config.yaml
n_layer: 8
d_model: 96
n_experts: 160
experts_per_token: 4
d_expert: 48
d_shared_expert: 0
activation: "squared_relu"
moe_layers: [0, 2, 4, 6]
router_score: "sigmoid"
normalize_top_k: true
routed_scale: 1.0
balance_loss: 0.000963
balance_bias: true
router_noise: 0.1
router_bias: true
n_groups: 8
groups_per_token: 3
init_std_router: 0.0165
lr_router: 0.00149
n_head: 4
n_kv_head: 4
head_dim: 32
vocab_size: 8192
norm: "rmsnorm"
norm_place: "pre"
norm_eps: 1e-06
positions: "rope"
rope_base: 100000.0
rope_fraction: 1.0
qk_norm: false
attn_scale: 0.177
tie_embeddings: false
parallel_block: false
extras: ["capped logits"]
init: "normal"
init_std_qkv: 0.0471
init_std_o: 0.0
init_std_up: 0.0471
init_std_down: 0.0
init_mimetic: 0.5
optimizer: "muon"
lr: 0.00594
lr_mult_down: 2.0
beta1: 0.93
lr_head: 0.0167
warmup_steps: 200
schedule: "cos"
final_lr_fraction: 0.1
batch_tokens: 65536
seq_len: 512
doc_mask: true
train_tokens: 475600000
steps: 7258
dataset: "wikipedia_en"
Below are experts of layer 4 (counted from 0) of a mixture-of-experts language model. Rows are named router (the router's row for the expert), down (a neuron's output weights, with its number) and show model dimensions 0-95. Each number is 128 + 24 x the weight over its row's rms, rounded and kept within 0 to 255.
After each expert's rows: a language model's description of what the expert responds to; "raises" lists some tokens whose logits its average output raises strongly, later layers aside. This comes from a sample of Wikipedia text that the model never trained on.

# expert 4
router [168 165 119 128 108 135 149 124 137 117 115  96 117 143 136 142 144  78 131 176 130 119 166 151 118 113 193  96 123 125 127 119 144 152 144 109 151 157 181 142 144 140 171 127 120 126 159  99 136 134 150  57 158  79 152 106 144  91 107 135 141 124 119 132 138 149 124 140 141  96 124 128 163 125 113 126  82  91 141 123 152 122 116 139  85 155 122 131 159 126 144 108 123  90 148 139]
down0 [158 107 155  98 145 122 159 103 160 143  83 143 129  73 119 136 145 156 132 145 102 112  94  91  96 117 106 116  99 101 104  87  86 151 106 106 144 123 162 119 140 120 143 136 183 166 137 127 155 158 132 136 161 138  73 129 131 123 114 101 116 135 154 146 100 146 104 102 139 129 149 161 118 145 154 118  81 116 153 127 144 117 138 129 178 133 131 153 136 105 112 137 111 127 174 112]
down1 [149 147 121 106 102 137 125  89 143 110 160 124 111 139  90 118 163 127 152 109 139 149 157 115 116 109 134 115  92 100 140 104 151 139 117 165 119 113 164 151 106  94 103  56 100 137 166 125 116  97  98 117 129 155 127 104 145 113 109 150 122 117 147 153 130 126  91 111 107 159 101 112 105 143 184 151 148 142 162 140 121 125 155 188 141 111 112 145  91 162 143 154  92 116 132 113]
down2 [125 107 170 156 125 117 142 136 115 167 105 132 116 151 113 137 174 145 119  97 158 136 150 100 126  81 116 149 155 184 137 124 105 111 121 174 108 106 141 141 151 156  99 122 108 107 110 139 149  83 154 142 141 118 115 123 144 133 146  82 158 150 148 142 111 154 122  94 116 130 174 165 129 114 151 154 162  89 149 124 155 117 125 159 144 122 147 123  82 107 131 121  83 140 156  87]
down3 [130  78 135 150 140 146 160  83  94  86 121  96 173 148 153 122  88 120 117 128  88 127 148 146 124 124 147 129 113  76 146 139 129 131 114 147 154 115 188 155  90 143 109 164 124 140 130 103  98 139 146  97 123 102 116 124 129  91 120 105 128 145  96 134 162 141 108  75 148 119 115 124 143 124 150 137 124 160 115 116 145 145 146 136 119 122 134 118  90 104 109  97  78 161 156 162]
down4 [ 78 152 159 135 125 165  99 124 129 109 130 122  93  91 192 116  78 172 156 113 164 151 143 119 128 148 113 129 154 128 151 155 156  82 127 124 134 147 107 105 105 163 164 144  96 108 131 130 133 119 136 150 154 131 123 147 154 151 175 137 152 106 117 141 141 176 144 132 116 165 129 131 128  93 106 106 125 133 134 125 146 105 106 141 124 155  79 136 132  99 133 169 108 168 124 130]
down5 [108 113 144 132 128 136 126 136 118 105 122 135 120 115 126 150 186 156 107 135 159 135 100 137 111 135 137 112  79 138 105 111 109 117 126 160 140 152 140 164 110 137 109 141  87 121 148  90  90 125 112 169 114 140 100  90 137 131  63 134 111 147 148  99 169 144  89 165 117 145  87 107 111 166 132 170 145 173 132 172 119 156 118 168 111 126 131 139 116 124 153 156 142  88 151 122]
down6 [ 91 124 116 120  81 160 114 102  83 147 126 142 156 126 142 143 132 128 123 128 151 115 134 146  55 117 162 112 159 113 162 180 141 162 168  99 138 124 119 135 125  84 153 143 133 129 115 154 119 115 124 134 140 132 106 126 110 113  90 146 139 122 131 136 148 138 165  64 139 167 160 126 142 160 149 148 120 141 159  86  95 163 132 139 119 128 145 118 127  95 110  66 134 137 122 124]
down7 [111 156 137 190 128 106  61 131 117 101 162 128 158 147 173 119 104 148 134 138 104 112 126 170 154 109 121 110 119 125 118 149 140 139 149 121 110 123 131 144 159  88  93 121 113 129  92 126  99 135  89  93  95 161 156  82 119 116  94 113 175 141  82 104 106 115 169 130 139 118 137 126 158 150  99 161 145  96 150 102 141 138 125 135  98 123 137 111 122 154  97 121 128 114 121 122]
down8 [158 107 150 119 193 165 156 123 104 119 122 136  98 162 103 146 132 111 119 143 103 173 125 154 124 162 142 139 106  91 138  83 130 113 159 183 194 130 108 100 126 126  99 115 115 145 104 131 113 118 127 132 132 118 139  94 157 154 137 141 137 143 131  81 139 126  98 143 101 170 130 131 164 153 160 148 120 120 155 160 128 118 143 111 127 112 132 102 123 166 123 152 130  74 142 135]
down9 [122 108 139  93 134 113 113 122 104 180 142 131 131 114 140 130 123 141 140 120 128 126 123 124 113 200 124 167 115 147  88 120 149 104 132  96 151  81 115 123 118 126 153 154 111 138 138 168 174 107 157 172 131 132 114 160 118 102 128  97 107  67 147 120 124 131 157 127 110 124 125 154 156 110 125 135 134 146  97 111 165 111  95 127 176 128 148 157 106 128 135 158  92 184 150 157]
Acronym letter endings. Final capital letters or pieces closing abbreviations and acronyms, often in tables or tickers, such as AC-T, N-BC, RP-M, USA.
raises: "into ", "so ", "to ", "of ", "than ", "se"

# expert 12
router [124 145 100 101 101 143  70 100 122 126 128 149 119 136 150 114 130  79 166 166 150 118 149 163 134 144 121 122 128 139 114 135 154 136 124  80 124 147 158  79 131 167 117 145 160 133 139  99 144 119 150 132 153 125 142 118 146 112  58 126 171 130 136  93 165 136 140 126 123  95 140 175 119 144 127 140  95 129 178  88 132 129 109 114 138  95 133 166 142  91 158 125 116 132  95 138]
down2 [150 150 106 123 127  98 138 128 146 157 107 108 133 121 128 124 128 183 128  94 156 105 186 126 126 142 134 137 151 116 133 166  98 121 165 120 114 155 115 163 146 128 132 174 125 122  94  99 133  45 126 134 112 111  88 141 143 132 107 134 100 106 122 129 160 104 102 127  99 119 130 174  85 128 108 118 120 134 145 174 117 114 138 122 119 136 131 135 111  92  88 126 191 129 126 159]
down3 [ 95 138  97 140  91 128 117 139 121 137 154 179 145 164 112 142 144 143 130 151 165 126 144  90 102 145 162 120 155 121 105 107  95 109 124  76 163 153  94 118 125 142  85 142 126 124 133 113 126 101 121 149 143  92 113 115 147 142 147 134 131 107 118 142 148 115 105 112 148 152 147 148 138 137 153 114 113 179 138 163 166 156 144 177 152 173 157 106 142  65  90 142 126 131 134 102]
down4 [101 122 153 111 135 156 131  82 136 133 113 112 179 112  87 154 127 134 125 137 116  88 177 175 148 112 181 116 128 119 120 121 106 104  81 154 136 166 151  82 138 150 150 113 115 138 135  92 106 133 131 173 112 154 117 125 135 137 134 129 160 112 121 151  80 105 118  88 100 104 148 110 161 133 167 110 123 105 120 135 121 152 116  94 151 105 134 110 123 136 138 153 104 130 184 136]
down5 [138 144 103  99 111 139  83 154 136 144 112 118 120  79 118 146  79 143  98 159 114  87 152 131 103 169 105 150 123 113 140 170 139 144 156 140 104 108 132 133 154 121 131 135 121 170 113 149 129 138  91 128 128 103 133 149 147 149  76 136 139  96 123 148 107 165 104  92 142 124 116 124 101 150 169 131 129 192 118 105 136 101 130 138 135 113 131 113 108 185  82 136 114  92 106 132]
down6 [136 140 116  91 109 120 127 132 127 151 115 123 126 135  89 126 125 133 105 131 126 123 158 132  84  98 149 110 116 136 125 104  82  94 168 126 112 145 106  85 135 113 143 147 133 143 131 121 117 134 159 161 123 168 102 131 128 143  89 156 127 106 144 168  92 165  63 112 120 119  99 151 116 106 170 135 135 139 104 143 195 109 144 150 153 103 149 167 102 152  96 131 130  92 173 125]
down7 [122 110 106 143 131  77 111 116 189 139 149  88 164 166 157 150 122 113 114 165 103 186 133 117 122 134 115 102  86 123 157 139 134 140  87 137 135 122 118 128  93 118 125 147 126  97 107 145 148 143 170 133 113 133 128 105 124 133 117 119 132 105 131 150 127 160 130 131  88 163 113 168  95 128 117 100 134 123 162 106 113  92 157 133 133 161 133  99 130 157 108 105 141 116 189  84]
down8 [123 130 125 135 136 118 151 131 105 137  94 110 129 172  97 133 109 123 138 145 126  95 111 115 139 138  99 128 105 124 146  59 112 167 142 169 134 159 124 117 154 114 158 101 110 125 186 153 140 135 158 155 143 128 100  65 161 103 149 122  94 113 135 117 122 135 103  83 148 159 113 103 150 111 136 101 134 147 173 148 125 136 152 134 137 125 115 174 106 101 103 151  91 170 151 131]
down9 [118 135 105  93 132 170 141 170 130 133 117 120 129 115 159 132 132 117  98 151 146 115 126 132 141 132 135 112 155 137  89  97  92  89 133 134 127 109 131 100  98 172 112 121 102 155 124 174 112 132  79  86 142 101 141 149 111 130 128 124 149 147 154 156 124 121 104 168 164 128 132 116 100 161 104 113  97  95 121 157 150 173 132 106 131 126 159 157 159  81  78 133 127 186 132 128]
down10 [171 158 160  93 125 134 162 141 139 102 101  98 135 151 119 144 137 110 127 109 102 137 141 105 141 168 120 112 147 120  86 187 118 124 163 132 133 103 158 173 153 145 159 146 158 124 123 126 153 130 114 148 113 175 110 169  81 170 112 140 116 139 145 116 101 161 135 139 138 107 123 139 139 118 118 132  86 108 117 108 129 148 115 121 187 171 100 100 157 116  98 150 134 114 142  99]
down11 [138 189 167 131 115 142  99  52  88 156 106 152 101 120 131  88 105 163 117 156  94 116 129  93 116  91 105 128 116 122 145 148 148 154 120 145 141 135 147 122 158 147  82 178 133 142 155 125 125 125  93 117 113 123 135 129 123 115  87 188 160 126 122 110 140 117 134 108 147 118 125 124 164 103 140 141 176 113 137 116 158 131 101 130 127 138 102 144 111 109 108 127 149 139 110 100]
Mid-word stems. Word-initial or inner stems that continue into longer words, such as ob in globalised, med in media, Fin in Finale.
raises: "ered ", "ag", "as"

# expert 43
router [178 161 162 135  93 162 150 128 147 127 196 137 114 127 153 114 131 113 140 170 139 114 152 137 171 148 133 133 111 119 148 153  84 117 119  94 116 148 142  81 151 122 167 109 134 107 147 125 141 145 126  92 130 121 135 109 194 125 111 123 152 126 155 105 139  97 127 118 135 123 142 147 148 142 107 126 135 128 120  98 149  95 136 117 110 158 180 148 141 145 168 123 117 127  85 176]
down4 [147 132 116 203 135 151 109 130 138 129 121 149 119 132 105 124 146 106 104 148  99 116 121 156 138 108 105 162 138 150 106 125  64  87 151 128 106 147 148 128 124 102  95 101 130 118  82 105 141 126 133 148 129 121 127 127 101 123 130  94 124 172 155 151 152 111  96 103 154 145 120  96 157 121 127 127 174 120  88 171 113 154 160 117 103 166 136 110 119 127 159 192 133 102 135 115]
down5 [129 103 126 115 117 121 105 115 143 129 121 135 126 171 118  87 138 113 150 143 170 129  97 147 126 131 121 169 125 144 121 109  82 139 149 144 119  93 106 129 124 104 125 146 140  99 124 137 101 128 152 146 163 125 133 162 109 117 136 106 140 110 127 119 121 141 108 169 159 152  89 132 127 148  86 110 167  79  82 153 156 131 145 176 153 179 128  99 115 140 133 125 144  99  81 199]
down6 [153  98 139 140 120 163 142 125 126 169 120 145 101 125 121 113 101 152  99 154 125 141  95 145 134 133 104 123 131  66 180 151 140 163 147  90 153 147 122 124 184 125 115 148  56 156 123 129 124  82 100 145  72  94 165 126 110 124 150 164 129 141 137 107 154 143 129  99 117 110  81 112 147 126 120 135 128 150 107 121  92 163 119 136 123 133 120 130 147 125 159 156 120 133 128 131]
down7 [126 132 127 124 122 158 115 143 103 176 154 109 128 104 116 134 143 131 113 173  98 101  79 153 119 180 159 159 122 118 185  96 122 100 155 145  80 120 141 124 133  96 100 109 110 117 177 151 117 131 136 145 136 120 131 138 146 142 158 122 148 121 125 106 146 138 107  79 113 128 127 168 111 122 149 163 163  99  88 166 110 107 160 126 115 143 150 148 104 118 180 117 122 154 136 108]
down8 [115 159  99 153 119 137 138 130 104 144  99 130 159 148 142 152 115 145  91 123 166 176 134 132 133 137  94  86 130 124 118 144 150 116  94 137 150 126 135  96 141 145 164 152 162 133 135 142 103 168 112 182 112 179 109 114 178 116 151 104 116 158 132 115 134 122 138  98 134 101 154 147 136 164 150 159 134 146  97  94 139  98 146 101 125 154 140 144 105 122 111 155 124 198 157 135]
down9 [135 140 163 104  99 155 180 113 143 156 108 129 145 150 152 145 145 134 110 139 108 134 154 114 115 129 119 135 129 100 128 123 113  96 191 134 123 105 128 142 151 142 100 145  99 108 135 127 129 149 127 132  68 151 137 151 149  83 139 131 138  94 103 132 158 134 156 166 138 108 104 143  94  97 196 149 127 121 175 144 130 150 118  96 121  85 101  94 149 115 131 127  96 106 118  83]
down10 [153 154 154 147  97 119  90 109 130 153 134  90 153 164 143 127 147  89 154 145  98 141 115 155 156  93 132 168 107 136 137 128 118 116 131 144 145  84 138 123 118  66 117 136 148 156  70 155  87 125  85 126 171 107 140 140  84 102 100 149 126 147 148 123 109 143  80  99 120 110 189 139 132 109 127 127 164 118  99 102 142 128 140 143 140 109 125 129 134 140 140 118 157 120 129 141]
down11 [130 127  95 125 138 136 126 118 127 144 153 158 124 141 133 140 107 111 151 149 135 159  92 103 119 126 143 114 119 172 152 159  90 118  97 144 130 167 123 160 149 149 109 119 118 167 192 159 117 134 143 141 130 165  74 133  80 155 139  87  75 116 132 111 156  92 132 133 129  85 151 134 137 130 117 118 110 100  80 144 102 129 164 112 132  94  96 154 139  91  95 107 129 143 120 129]
down12 [113 105 101  91 142 131  97 119 101 137 134 137 123 105 134 131 122 157 121 157 143 152 101 112 134 106 116 147 118  99 106 171 137 167 128 135  72 143 133 125  85 109 128 127 164 120 142 140 121 157 155 115 128  99 141 112  88 118  99 136 145 146 134  94 126 141 126 179 172 141 152 120 125 108  95 125 139 136  66 142  95  74 181 139 153 156 143 121 171 144  86  97 127 140 110 143]
down13 [ 94 106 169 119  93 166 127 130 121 129 139  90 103  97 156 111 110 147 122  80 118 101 151 112 120 148 125 109 151 137 128 139 145 174 113 163 143 155 122 154 139  93 105 156 110 109 112 137 131 150 131 162  97 144 166 148 127 138 143  90 116 133 129 122 129 130 116 170 198 152 174  99 127  79  95 136  86 137 163 112 103 142 108 100 112 123 112 109 133 122 108 139 109 116 164 114]
Article before superlatives. The, its, their introducing noun phrases, often after become or one of, before first, same, most, as in become the first Canadian.
raises: "same ", "latter ", "first ", "last "

# expert 55
router [138 139 153 107 131  97 150 147 136 149 140 112  98  84 147 153 149 100 146 164 156 120 126 133 148 155 127 112 161 158 104 161 128 156 107 104 109 138 154  88 103 115 144  98 132 127 118  99 164 138 111 148  93 115 137 111 162 103 114 115 159  78 111  83 110 124 156 145 104  77 127 162 162 127 109  82 124 129 168 103 141 108  83 129 128 127 125 151 159  83 162 110 112 120 125 123]
down7 [148 122 119 154 157 109 159 131 182 121 143 123 110  82 154 140 106 111 112 175 117 124  97 118 156 137 162 143 112  88 143 152 139  87 154 105 142 125 149 110 148 138 118 155 151 152 130  91  98 142 121 176 139 101  88 162 105 131 113 117 126 125  97  88 122 139 128 137 157 197  91 115  88 137 137 138 129 101 112 109 105 151 122 129 154 118 150 122 126 131 132 133 175  82 106 120]
down8 [116 161 134 122 127 117  98 122 162 171 125 149 125 147 178  95 123 139 113  99  86 146 143 128 150 155 103 167 109 106 102 170 113 152 139 136 137 151 112 147 140 140 112 147 117 116  74  99 148  98 109 129 140 136 159 107 121 181 162  94 189 126 126 114 161 118 139 124 127 113 115 155  91 169 160 108 143  95 162 120 121 136 112 157 131 185 144 115 123 149 124 141 126 140 109 140]
down9 [131 155 133  90  86  95  97 146  97  89 127 165 156 115 130 138 120 125  78 131 151 190 128 156 124 120 157 119 118 173 113 143 124 125  85 115 134  47 131 152 152  97 118 118 117 132 127 130 116 117 108 133 118 130 106 189 140 141 163 155 141 103 152 102  95 147  97 118 143 142 122 142 128 143 106  89 138  99 150 118 115 115 125 159 136 144 134 164 152 130 124 126 113  99 102 146]
down10 [126 159 157 113 164 124 142 128 165 123 104 118 140 112 157 130 116 138 125 107 125  92 114 129 136 116 151 105 102  81 182 122 112 103 116 162 102 167 115 127 110 149 132 168 112 122 121 149 128 114 165 104 143  80  92 109 130  83 114 105 113 170 120 158 121 107 110 175  63 129 148 111 154 123 110 144 118 144 147 134 110  93 158 100  92 124 123 156 144 156 118 146 127 179 128 141]
down11 [ 91 131 150 158 102 156 106 137 146 144 114 112 121 152  82 114 122 125 169 113 108 155 116 147 165 168 123 144 159 149 142 176 132 160 142 135 112 136 148 141 143  95 124 167 113 164  90 132 106 162 104 132 153 116 111 158 138 163 141 111 145 119  78  90 128 106 130 103 124 115 107 109 130 142 158 159 102  92 149  90 133  91 123 100 156 144 123 142  77 136 113 119  94 143 151 160]
down12 [151 139 157 130 154 162 162 130 113 145 116 106  67 145  98 147 172 162 129 167 131 132 106 136 111 177  71 101 108 117 149  72 139 141 123 138 153 165 113  99 149  99 123 127 137 164 103 141 123 139 128 133 100 117 110 102 127 138  95 113 124 122 103 103  90 175 126 109 146 124  95 140 147 139 160 149 124 154 138 148  96 144 132 169 154  96 118 109 106 138 116 171 147 120 127 126]
down13 [135  97 116 165 136 116  88 129  49 124 168 130 101 100 147 128 118 150 135 145 119 156  97 119 126 159 116 128 100 115 138 138 131  92 138 129 150 124 165 156 117 100  86 108 111 162 119 135 108 112 117 128 139  81 101 146 142 102  99  89 124 117 111 120 113 191 158 168 173 102  98 126  76 130 142 123 142 130 113 111 130 141 139 137  83 124 137  92 139 114 151 110 115 138 120 110]
down14 [136 141  98 142 105 112 122  93 150 155 114 120 112 130 142 117 160 107 109 120 138 135 114 102 120 122 128 165 141  93 211 114 156 112 154 156 152 150 126  77 142 112 113 140 140 195  78 101 135  86 133 119 100 134 131 126 115 128 174 135 162 157 121 141  96 121 146 107 108 150 126 120  95 105 148 123  99 100 127 110 146 123 128 120 134  65 162 116 155 139 130 132 119 102 154 126]
down15 [119 131 127 133 166 161 139  98 118 121 132 135 145 139  87 161 100  95 152 100 137 138 149 108 145 115  98 124 108 140 163 127 109 111 127 163  93 134 145 105 100 153  85 125 130 115 131 114 119  97 162 129 157 169 171 151 150 133 106 176 119 139 133 158 166 140 112  94 109 119  90 139 105 151 116  86 141 118 138 127  94 104 149 163 147 107 115 166 138 125 165 154  79 156 105  87]
down16 [124 126 113 147 158 111 156 122 162 119 138 150 146 139 167 138 111 148 150 132 139 140 117 134 128 149 124 111  79  99 112  60 105 145 150 150 168 105 116 113 109 149 146 128 121  90 120 174 110 133 166 107 138 135 121 106 165  96 134  91 142 154 121 163 118  86 121 110  91 119 135 135 134 125 149 191  92 123 183 125 149 114 119 161 119 111 165 165 120 169 132 150 132 113 116 113]
Word-ending pieces before punctuation. Final letters completing a word, especially e, age, ale, ore, often before a comma or period, as in ton-e, home, somewhat.
raises: "–", "; ", ", ", "-", "\n"

# expert 9
router [142 133 127 135 103 137 133 141 145 128 122 133 139 118 163 141 131 102 148 154 136 124 132 154 141 144 166 119 117 156 144 152 116 155 115  91 155 146 156 117 121 139 136 109 148 128 183 125 115 135 164  70 161 100 182 105 117 115 108 119 172 143 157  79 133  84 140 198 141 111 137 116 151 119  77 126  77 117 130 128 141 125 105  83  99 119 163 142 154 110 130 121 113 114  99 137]
down2 [101 104 126 189 110 108 107  71 160 145 133 100  96 119 110 127 130 110 105 137 153 166 101 101 128 114 127 118 159 136 154 158  99 172 135 105 115  83 156 127  97 134 121 135 115 150  80 134 119 125 163 161 135 129 109 151 104 122 154 156 124 115  79 136 120 155 113 114 140 135 120 123  83 129 125 130 145 177 185 117 118  98  88 145 108 128 132 115 148 129 131 115 135 147 165 160]
down3 [159  76 120 161 138  96 107 137 110 142  94 121 159 109 153 127 143  88 129 100  84 130 121 142 155 124  98 129 116 182 110 111 181 110 142 131 122  83 105 134 123 106 112 104 114 160 102  79 131 147 171 151 140 149 152 117  84  92 122 130 173 151 143 112 124 121 140 112  99  80 169 125 122 125 102 143 135 161 124 126 113 131 125 119 125 123 113 120 145 130 157 141 132 167 106 169]
down4 [132 142 116 106 140 150 114 127 149 108 135 124 191 132 121 114 146 127 158 125 146 132 134 100 128 150 146 108 123 130 141 103 135 141 123 122 128 192 146 120 156 156 171 145 177 116 121 124 127 115  99 137 191 104 105  94 165  87 158 117 206 172 130 137 112 108 155  85  81 161  96 106 113 140 150 150 124 136 129 141 125 134 137 117 135 123 104 132 116 123 111 114 143 113 108  88]
down5 [148 115 155 106 161 133 129 134 114 139  98 103 165 121 138 125 123 139  99 159 116 109 138 124 135 145 115 151 147 114  77 148  70 114 147 156 131 149 104 118 112 174 112 132  92 146 118 133 139 112 141 145 155 118 137 143 100 160  91 151 116 144 171 183 128 117 109  85 117  86 128 125 104 157 136  89 103 124 129 109 133 125 132  83 121 124 146 172 109  84 139 197 118 131 154 132]
down6 [135  89 149 101 114 128 119 191 124 123 130 143 135 154  73 123 143 153  90 118 187 128 124 185 127 122 159 110 154 134 125 138 115 156 128 128 151 150 119 154 102 128 145 103 136 113 116  85 115 129 129  94 140 130 127 174 156 180 155  75 124 111 129 155 125 136 147 108 133 120 145 140 149 138 168 139 165 119 179 156 141 158 106 107 136 162 120 146 141 106 114 137 124 104 105 149]
down7 [113 149 144 100 145 116 127 113 130 120 117 124  99  82 138 153 102 113 126 187 135 168 106 155 131 122 140 148 137 110 112 141 109 111 150 124 136 152 108 107 151 131 124  87 105  89 141 111 147 111  70 139 134 184 104 124 119 143 109 172 109 162 129 124 124 137  90 150  98 142  98 132 139 120 197 116  62 128 124 113 134  89  96 125 138 130 148 125  98 165 134 119 121  87 131 132]
down8 [142 115  88  94 137 100 153 133 129 109 119 131  92 136 164 119  92  94 101 120 119 101  82 115 139 148 186 119 119 118  86 143  92 121 135 119 104 110 144 112 172 136 110 165 153  94 130 124  94 134 146 141 121 141  88 124 142 154 139  94 170 125 143 135 115 129 113 122 155 148 172 108  96 141 108  92 100 141 113  91 121  69 137 122 140 147 116 101 132 132 104 123  84 154 152 150]
down9 [122 133 148 116 111 150 109  60 131  93 123 123 140 133 130 135 105 159 136 127 143 114 134 121 101 133 137  90 158  87 118 156 206 133 101 102 123 116 125 115 160 105 135 178 138 123 143 161 126  71  83 112 147 107 174 137 145  99 102 134  94 113 110 141 151 156 137 151 109  89  84 162 135 151 145 126 139 136 107 109 136 138 116 145 162 112 137 146 109 138 158 114 140 151 116 148]
down10 [ 70 108 175 144 129 139 116 112 127 150 171 155  96 160 156 106 125 158 150 104 140 157 115 125 120 119 109 109 175  98 116 122 126  98 110 111 124 144 156 141 141 161  96 167 118 137 145  77 133 136  97 107  96  89 145 122 110 122  98 121 125 147  92 132 123 137 129 152  87 125 129 115 118 152 134 176 142 145 151 120 128 135  63 110 108 144 130  86 141 125 147  97 171 132 151 111]
down11 [140 132  53 140  79 160 140 148  95 130 141 141 137 119 150 121 138 138 166 133  98 137 123 157 128 152 132 172 116 149 144 153 135 106 160 140 159 167  90 137 136 124 126 130 102  97 117 144  90 138  91 139 131 112 178  96  98 120 130  84 161 109 106  94 148 121  88 122 111 176 128 108 121 120 140 132 141 124 102 142 106 138 131 101 104 145 145 130 104 110 132 135 202 131 135 122]
Capitalized name initials. Single capital letter opening a proper name or capitalized word, often after a dash, quote or parenthesis, as in H(ans), P(uccini), K, Kh.
raises: "amp", "ock", "ush"

# expert 18
router [166 167 133 110 134 154  99 157 135 131 133  93  94 126 142 150 134 105 137 130 164  97 129 130 131 135 149  59 109 134 158 129 134 141 162 132 121 141 141 139 116 163 166 138 138 140 154  83 140 145 152 120 158 104 121 122 166 117 118 110 147 130 143 104 101 139 166 148 166  97 142 140 182 132 103 123  69  97 147 105 127 103  98 119 129 144 114 129 156 108 151  83  88 103 103 147]
down1 [104 102 129 102 108  83 130 125 138 106 104 128 113 126 159 139 115 131 145 163 134 121 113 143 137 151 124 147  60 146 136  80 133 153 124  84 168  78 150 139 116 120 110  92  98 116 154 143  83 124 105 101 134  97 122  97 146 113 132 178 122 159  77 119 153 117 103 108 111 100 191 138  97 101 112 137 117 113 122 107 108 123 124 129 156 153 133 112 109 162 137 138  91 136 125 134]
down2 [132 117 101 153 152 151  84 140 109 153  94 154 161 145 133 138 142 137 119 168 152  98 143 145 119  87 136 117 187 148 150 120 132 139 113 122 152 133 122 164 120 110 157 114 128 142 177 135 138 140 159 169  86 149 118 129 161 104 134 120 137 125 110  63 180 116 184 140 146 134 170 153 133 137 129 124 129 160  99 106 140 160 156 157 100 124 162 127 122 119 149 119 151 146 142 143]
down3 [149 127 133 110 131 107 144  95 124 111 135 129  93 121 133 148 118 150 152 158 128 102 176 166 128  92 167 117 139 132 105 111 148 138 129 155 142  93 161 113 101 159 132 109 122 163 105 114 138 132 149 132  76 129 150 111 111 118 108 118  90 114 150 184 112  49 135 133 155 105 131 110 173 173 135 125 123 176 131 161 104 113 137 155 131  99 138 136 129 146 153 138 134 128  76 124]
down4 [109 144 113 135 175 111  96  95 129 129 137 128 130 130 150 100 130 157 131 138 168 146 153 156  79 139 167 136 139 121 168 145 133 115 174 156 164 155 110 112 127 103 140 155  77 171 129  83 147 125 115 128 134 131 103 161 110 129 152  84 157 108 159 145 128 210 133 126 115 135 145 145  97 105 113 129 131 146 106 124 141 126 127 133 119 124 134 130  87  95 183 137 135 128 134 142]
down5 [103 158 137 163  98 121 136 134 136 105 153 107 110 112 133 134  88 118 179 145 107  72 141 142 136 144 131 149 174 112 154 126 122 130 143 109 127 101  97 115 142 115 130 134 129 152  93  82 153 124 159 174 167 101  82 106 122 144 153 158 112 124 109 122 105 126 145  86 170  89 121 112 102  91 136 129 113 103  97 121 150  82 138 150 156 120 127 136 109 135 142 162 117  92 146  94]
down6 [ 85 121 118 127 127 108 143 132 107 112 105 150 140 124  95 177 171 158 121 150 113 154 145  91 118 118  97 113  89 133 122 105 156 125 126 120 114 146 166 100 130 166 145 122 135  93 124 110 129 140 153 117 172 156 135  88 131 141 142  98 117 188 110 158 116 144 169 134 140 155 115 139  93 134 138 120  74 143 162  97 128 175 166 105  83 136 148 151 138 125 119 147 146 112 122  96]
down7 [112 133 176  88  94 115  94  78 118 131 146 177 110 122 131 132 160  62 132 134 146 166 110 149 133 154 185 116  94 150 106 143 111 107 130 148 145 156 140 167 136 138 145 118 143 136 145 170 142  97 147 102 173 117 139 141 135 133  91 153 110  94 142 149 122 145 130 151 106 130 148 154 129 140 111 144 148 109 149 138 155 161 143 159 115 102 127 130 122 114 147 154 123  72 132 116]
down8 [160 153 123 117 126 130 155  78 136 104  74 121 101 120 158 143 109 157 127 142 122 140 107 118 118 129 119 135 156 119 116  95 105 150 135 116 138 125 124 146 116 148 143 126 167 114 123 128 164 140 123 133 117  93 192 108  80 154 122  95 125  99 169 136 133 133 117 116 128 130 127 123 129  93 116 147  94 163 161 116 163 181 115 134 131 162 112 131 160 159 128  87  76 128  88  74]
down9 [ 79 188 103 111 139 160  99 136 128 110  98  84  96 118 133 135 121 143 135 148 158 129 109 101 110 120 146 130 128 118 119  82 129  76 107 124 130 151 176  81 144 140 119 123 174 120 142 120  93 107 140 147 126 103 146 135 148 171 146 132 111 126 105 109 108 129 141 122 106 130 110 116 146 124 111 131 195 134 126 133 123 120 131 145 118 105  99 172  93 101 145 191 133 104 103 114]
down10 [119 140 137 118 154 143 111 120 159 116 134 147 120 132 116 123 155 116 101 102 104 139 131 150 152 154 134 158 104 153  73 166 102  94  93 109  71 130 154 142 172 137 150 117 124 149 113 134 130  97 113 112 105 104 152 111 115 140  73 128 108 101 132 120 127 112 156 110 161 139 128 103 113 161 131 124 175  82 129 101 135 148  85 106 123 107  81 116 151 142 120 126  79 143  79 104]
Surname and place endings. Final pieces of surnames and place names, such as ov, ić, sky, berg, ington, burg, shire, or whole surnames like Jones.
raises: ")===", ")", "ious ", "|---|---|---|", "): ", "eds"